Below are experts of layer 4 (counted from 0) of a mixture-of-experts language model. Rows are named router (the router's row for the expert), down (a neuron's output weights, with its number) and show model dimensions 128-191. Each number is 128 + 24 x the weight over its row's rms, rounded and kept within 0 to 255. Numbers have three digits each.
After each expert's rows: "raises" lists some tokens whose logits its average output raises strongly, later layers aside. This comes from a sample of Wikipedia text that the model never trained on.

# expert 94
router:112115141075151111146109139087141159069134133131141151124136147094146096143086135104118108146118118148112102174117145124100116119129137128088157105121145140112114132149120103137119155105104160
down0:114161058135136135131127119105102169122088131140129105101132115086129154138157123137135145109114153138144164151198172119124117112103120163148155157159138162109136159157103126098143124120125077
down1:146101125124103095133125144132126161076097115102152132096127124123135150177133102129103129093122135156137101115095132093134184102108142108116107095130149152150118162118107148143119086087115153
down2:092097131118103187131122116141139114151112122185134115133144114107154117139103113101152108137089092125159164150152152132138110125109132139101097131158124138133141100099146143123082136106135146
down3:160106124142137147137104140116132110119128190146157147121136087112118134168126142119100072142143140100168128112136111138104117137136116151109124150098111112087153093158181168165150186144113148
down4:122116183112068116129168178122148165108088145139111136113142104077092114135109112128149133135123103090098136114113164140128124134157116148074104146145158144172111094110084114132165124094117107
down5:173101119079140111115143103154169103150152136170143136139096143147123137129120093155172114095149069064143144085080113101134094125162147131158127143117083087082088114114126113128165129093098104
raises: "ice", "ic", "it", "ank", "inal", "ine"

# expert 83
router:147106147130139126140105146099138159096156146141179149134156141123147121120098138134105124105177108142110126161119135104124126122130135076148175118117164137087115151126135175161121136109145158
down0:137115082141145112129145103171091110132109133092107106093103143140079147152152109124128129157145157147156149105139157161146108127123150143117101122153103108166096126128144105133133146126120101
down1:151117155122132151135118108147143155055103153119101129112123138116180138084136090137145153115115129105137104109144131201102134153101157178125123125149106133129133131131168123090119175077111128
down2:117100128111131179078129094121101124178147133128087065160173123154149096168107132128160106097115108120161170150145130131158146132133117158156135122106112111152120101143093145151155139107098147
down3:134099164132113147153093109124149123119118118128152132111121095148123147088123137158164130102129144122115154113152164136091136133115133186114151183156110153141115113103124136152125106114116158
down4:110089083117131137139151143119090116138135150154109168151161092092106137139085136149116140166122136136165083167118126117107122069095108126146161174156122131149136128130113136080098157110113150
down5:134150085150129111094148126164152104108121148143135126147138158170118155108121123166103135151134177113120106148121100106142192145173145135154129129092151081105137175166130118093111150109110121
raises: ",", " |", " and", " (", "'", " of"

# expert 112
router:121084163139104133167084154149176160123112142149168138129132135136147107146069120089094109153138126127114111147083146104109100107173158109147106085082164166110089114121171103153147145107114124
down0:133144121154103136158138097123120137144059121113131110128130113115138166179135099113120136126121095094138141171130092143115124120138116150133095132136112167130122110181176110131151133166170165
down1:148094183141124144121115125158164123066150145133151141135119109126136120140183112093144163097141119152145126107093124164136170115111151155125139146129127146132179144138120108109130120081189142
down2:090112147149137125144069101091153165170137123152113132126151133123113086138113123115106142126112115141151112128149133130136132159121095179132191103126088116138089129121146136104105161115134161
down3:106115118137144114161078125112168117146161186181129130159140102108116108106128089107114147136127109127139135126119140094124109115159108167112133137146090086144103098129175103149081161145165123
down4:120115132150118188155126123137143122124090099164138129105137124103122141165102107147140157128087122151164143163176098144114151090148102135187126130123105137155129101133172106160134093109129123
down5:168137107106110129099091136112150094118114076172118102129147110111138168139151092123106144127122150139124140119127130128177088144084113157148094107106142141149111128123107105090151109151125124
raises: "oo", "h", "ch"

# expert 105
router:120121148103156133170116154114155163104146149148163165143146162112152140116098128102095111139158106130098091164105158117139104113157162106127116108101150125094112164155126109159121153088112153
down0:159146117143107134141139130099171168112090155136127096166101107137166163133131122117152148071123110136128161063085098118072180109133104132118167175121122152108134147126135123116172115143174117
down1:141092132129123127145156116132125113156090102117131114132092118126161134111141130092124121085172156187100193111127124152106124136120072153089141098142111141152138131154144142100114134104141090
down2:090092149122174132097099147122110128132132102174104076103104123134115156127122102064145108162084121198135104104151136143147107128110104113096111112134130131095127141146154168144075134147132129
down3:069135138132129116146135084141149140150108103135142160103138149134132154084085124103093131128124087154117120094120109111132143147125158162099139167074059116163141127130156124137122105124121145
down4:127121094101117135140134137131119097127138154122123185104150148086100105141146133129134128143120148111150118097178180124114106146115108102097133173125130156153119119142105168114145111051116106
down5:146104133150121148155139128127116129149120134180129151151135126101139126157113090109171167129153124119107096134142138161158167160085106118168134119055140135111146149150118118145119123121113190
raises: " ==", ".\"", "\"."

# expert 55
router:157132151124170111145105119088147133133173126129141165122168158108158144149121099111098122142146095131107106163104153111101109098154141107153138092106169125095128175130155117155167136101107156
down0:117106156144117148150111154159132113096102105117150156119107136151169172147163135095125111077133140095116144137162122148090161131165138203158157153113097139102138121131108121139164120151133124
down1:125128169159099117105112127147145156129155142127136186104149148097147095089139123117111153117112118151114162092139159136130145128099142112133112091115124132101109171135154140165169160130117115
down2:135102107127115147180150133139147177141107126128073123125159123132143079108114094106098113188102121148122111100154136163125139171097103139155116095164145138139114103090142091142129117115122120
down3:117173104128139121184135149124129124126096128146160168178128133121112121128084136139127128087119093196094161068129131105103128107100084141153191169128132111108140102104107144112097113160127118
down4:120135128115111163160117146108115122143122104144138136151162136112095106155121076107117134134160111095136123182154140149134158127105118139133124154176126099196095107133115146102158100123112118
down5:135138109144136142118168128093134043107150115140150128137127106162120116138160106137101122091177153156117069135157156139150087144116085114188173137115144106122114139142132113097135137087143138
raises: " ", "\n", "\n\n", " U"

# expert 15
router:136102140080162088151112195113132168089137152156157148159172170101122148160125099115090109164165119133102108138107136108129095080149150100168163119102146133112118143141138101139160116113089162
down0:140133146118127138140141087143111139106125133148140107088178107143117169131145131101121104110125125107153147137100110124161156136152106146145174081121105140136117121101139121138136157129162112
down1:129134166183106144135130132143080144121128100152160149120139170147127079166168133088121084130122133143083090110127149130159141155080149169095158144120138103129143143121128155123112127123097128
down2:129118108137134122153112144117107176136094119165119089159110113141138102070097129160112091161109137132111110107177121152121114065099115125161122150160159132131135103119150130143126142111123089
down3:118140141119140095117144114132157145068134124115137125186101115126098173126082170054110141098135123132120124095119119124103115118155113104096144140101116096124140104108147143123113136119079147
down4:159160173146112131171101104101069123100141099153161155128150101080091142128090132112101106143166166110120098136141144164147156161115124092108171112097104127144157056133093180115103127130129109
down5:117103133108101113150166156135109091116109116121093095133126150104114129132179051131109105126127127146144107125092148122152156146150113102140148128086154095158133145133142092121097061089120087
raises: " the", " a", " their", " an", " them", " be"

# expert 13
router:154104116095146112146100153125128155140168172161120132129152154130145140146075095133088109178106090129120121153106142123097079141149139116147124106119121159132108171134155106170105166116088169
down0:077096130138119156100117109120127150129113096151118125131143137103172159143130110135112128089155173130152171108098158152115112121075132149125142116129118109131144118110130128123138153121179130
down1:138151143133121112150110118159107150100163129122135085110158110121148158133150084077137144116101107151089127110130146166102163130079148135114138125110130162101150120134125165141094139147119089
down2:158121135169116172158123080085088152156129082119099170112166093117133133137122138125095102146134125076113138149158139131116142113101138142124146100197130127140134099135143145092081125125112092
down3:117116152097141137127135162132118143144102126103165120169134114115116096121117126153132131144106119121138152153107118066107134155157085138167125117137137118135100126136124139131126136132136179
down4:103149143151162145158145144106129126124083144096114163151129151205132120078114114099108138139123145173149130126099143147173101162172135122143124161171109115162129098106135159107100148132127170
down5:112128110086138144136115118126135116101121115122138145119086128147130082140127086136114112117090083145084130103101123151086181128142144136141153099112129133132128169130130116136135144103126165
raises: " same", " latter", " last", " whole", " previous", " new"

# expert 36
router:078147138074146099150116155078156147132136145152104148108145139126147088115094146135096112104139114166088116142139148139118128115143120117134164099153129138097095108147157150153091123096104144
down0:089132127120151156138125112129078140173113105116103143156150112103106138094147135099133170123111144088132161116142142134101141174144107157149175127144127155117155107150158135137115130101141071
down1:145122137134148126109144098173113120130129142138133201078100148144125120125112120131126136131113150142097102158123118119141122105105161132104108142113117108135188162149105136132160176145142121
down2:088138111125075109168112100090151171182122096126123144091131122126126113192123160115163099138093119144125159124101118111078111134184140165125182131119165139097107088138133143138127094107166135
down3:177106149140193097172112131125122125144140109137177151169114131167128139172097156086147123129105125186133141116143144175114112123163123143154129096130135121145093129173083173150092139130123141
down4:160126154087117100134118149101151108120112129137094162108193091129147102102140093162143090144132126151111125107144191165135151105121110135120136110133093146156142102138133182148135156114161120
down5:136144151132146119118153130176113112085136118140125126137119175127117103129148077113124092154117114076150133106142136095122097101112130128164088145128095125149188146130100145078132125156143120
raises: ",", " and", "–", " (", ".", " from"

# expert 65
router:122094154148117105156108157102150159092098135157110129139106132108128131147099093126091105167122116192125116145105139120121118095144148127115130085102146144129089133136167078158157167104127127
down0:131141137114133140153067179127154128129132172111124103124136132134095147160186137133124116085127103169139101102148146143108146154125115123100173128143073117113168155142160108133124127128123072
down1:117142193139146147085142124141118115114147174142154155146166131098124176115103092074126116119150124128116151115101167140107178148089101124108112097078118133125177133170105106127140143126133121
down2:129154153160137150180082153142195126151116132166102123159148147091184113152063144115128146123079159137153146112121166181110141102114141147136116161154122124103133091169125098124083137121100136
down3:126130106133106173122142148147150085120136135137140136120119105086119073187116138130112117121153126117103140134103127105132091107126197188133134092164175121147126139138135143149132145154126126
down4:130124120119147172171152109125085163143099170163143115133111104129119110147096113115099142078110116116123118097128175158171183120141172148114147124131145148155134136123127101144128118099124136
down5:165154116098125115147150078158111110132095110151122106104106154113081144129119080145132141109128121128123103091166157167077113132149156142118115141169133129129135157160108134130139096143096122
raises: ",", " and", "ist", ":", ";", " ("

# expert 84
router:147112146110138117158094138148155117080117155126107155130141161107165152162097133108092112139151089135110115163118155122063130089140141111161126120100137149112109133189169114160160156145088125
down0:139085108153115150108120121122119109080165073134126126110145112136133145091139080160083100124153174119119167135144131134119151113087139103141123089134120081082118148176104173143124127153155093
down1:175132123123116107108125114170169134077165135127125175095127158151163122108123128079137128141113142112131169120132144162098129109107135150127167132103116110101122110121103120151148083095134115
down2:142129127130120128114104117111138096121100122133081140148096150084118122117129137141147152121121140143169151097117112142149091121115154156121150148128135115109171150111142171156094149115164135
down3:131097142124125131110122119142112131143119132158156146119147154096134139137079130171137122096077101155170157140170124119121132104151100164120156095148120109171174090130123085119095138141137130
down4:102097148129131107122124128113086135123122122136102135141163104087116105161131121135117136092113139133158140117127155145087167105105122101106154075140107143170181089093131169133107107124086110
down5:115135142125147139158184090164093128101143106128123111143151146110118135132131105104091110127132117079104095142145131124130125151121146132146091100119129119109123149125106123132073091113119130
raises: " the", " this", " that", ",", " them", " of"

# expert 60
router:099105153103093123155082171123151154133186143135114150142174134104157104148110131110105115103152093139096120145112161114098121096170153119131159096109141148111112106120152138161125155096126123
down0:159139107116119118118096135158133128097143076159137129132166072148124156157146150149143175115134159066174120152109138144106103101151120143128150091130147129132109154126198131148138167146144094
down1:163125134200088089134166132146167110107151124132100134153106172126113147124120120102110137105111133138116111125082139134125158105124160133140160116094121106116166152163108125103125139079101139
down2:135138118129115155150114145104109154170099096128092113113126130159144116133079140087142095131096126169116139117142123135122166074129110158120139090147103105132109105109177127114139100147133139
down3:114110120145134150143162121116093138129154120154151109106133106079118115145085125134119118122122139148154154097144174126119081100099152162120109103131118115127139097124144135136117105120136152
down4:117107125112132168144142115147088140066126154132154194111109077104147106126096104139146124160138140140107109108153148146101152069089120167100130153117132127115119127139099129123157138109099154
down5:139140112122153126111157137159113110100122133136106123119107165068106121142137117108134087137111097112141129131138121144115082099124144132142122136119112100155150145134136069121123123135117179
raises: "'s", " and", ",", "-", "."

# expert 8
router:101065144118117112141140151100126145119154118151143138157153128153144097102126143115095135102156102134094135125091120132079094143119110072186194106132141162093118147127159136136149115116125135
down0:104139138122141127133137118153094117099116116133114099115129101114119145134167117117155136089082153126134176108154119129104140131123142177153161121127129145089167111118165104058123153134152080
down1:178118124100148167111146065167098146141161115137133132145159158089150158085112133116132138114114121130146117125112107163127148195112147170132132111080087126154148153097131099124085106105157118
down2:094134120169129136152107112071113158160121128107123128156157114105145129122078133062152144173104133130138105133169115128140106141167139134136142119177142145120125084127137148093121147113114133
down3:151079137158143093145111110126102125143114085115137145110083142114087094148093123144114107146132103123163128150119118147131090105138124155157118145163103103114155128140123111137152139159185074
down4:134123114138128161158152139122094137119146140109108128170185149169146160134105114145132140128137175153157071141144133121141095159154144155125114152163106155127123129090131106127141140128107132
down5:151123127135120117175158099122112105112116125121119123128111170150128142173133118150106089154170155116160122174170151158126114119133123139136099177118158105125160174128093141124122082103119128
raises: ",", " and", "'s", ":", "-", "."

# expert 54
router:085115120072184078139120147108125153115182144149105135157191162115154103149109137134098124142138087148136102131134148102152077101155148072097167107121154163110097160144159124133131136103113158
down0:128120083090098091130137132128140150157113148119138095147100115109144177128182110091144138130090157095109193106115108135114127161129150177163140137126108155109150100159154105146122092115109093
down1:149121155124075110118123069140130143124169126138150158066138142111077117123151172092144092140167109149126148148116121137106146123115117153117130144103114111124150112123123119122123122079111106
down2:135149126131132139182125117078098123142140138186129132104094151139153125148109149130132138117168093143135127135183119119137111139113125147122106160147109102108125115119139141135099158130153165
down3:142166174148086146144139138111113146151153144126124151135111105123138128150135142118139083137134108133153116130117146115151125119145162136120124141143114102103131136196151139124127112098136155
down4:115106174129129112141167135097122098130117155120138155157096116139156096165119128092171094121139147133125179127122147124106144156136101157133111138155089128179130100108142172148138103119118135
down5:143143145129122137140167147163132119125137096156109145120131186115122149103126077103130179180146114119065112127135125142108145149124102102156175145119104095177158169146130108132131099108116140
raises: " world", " American", " popular"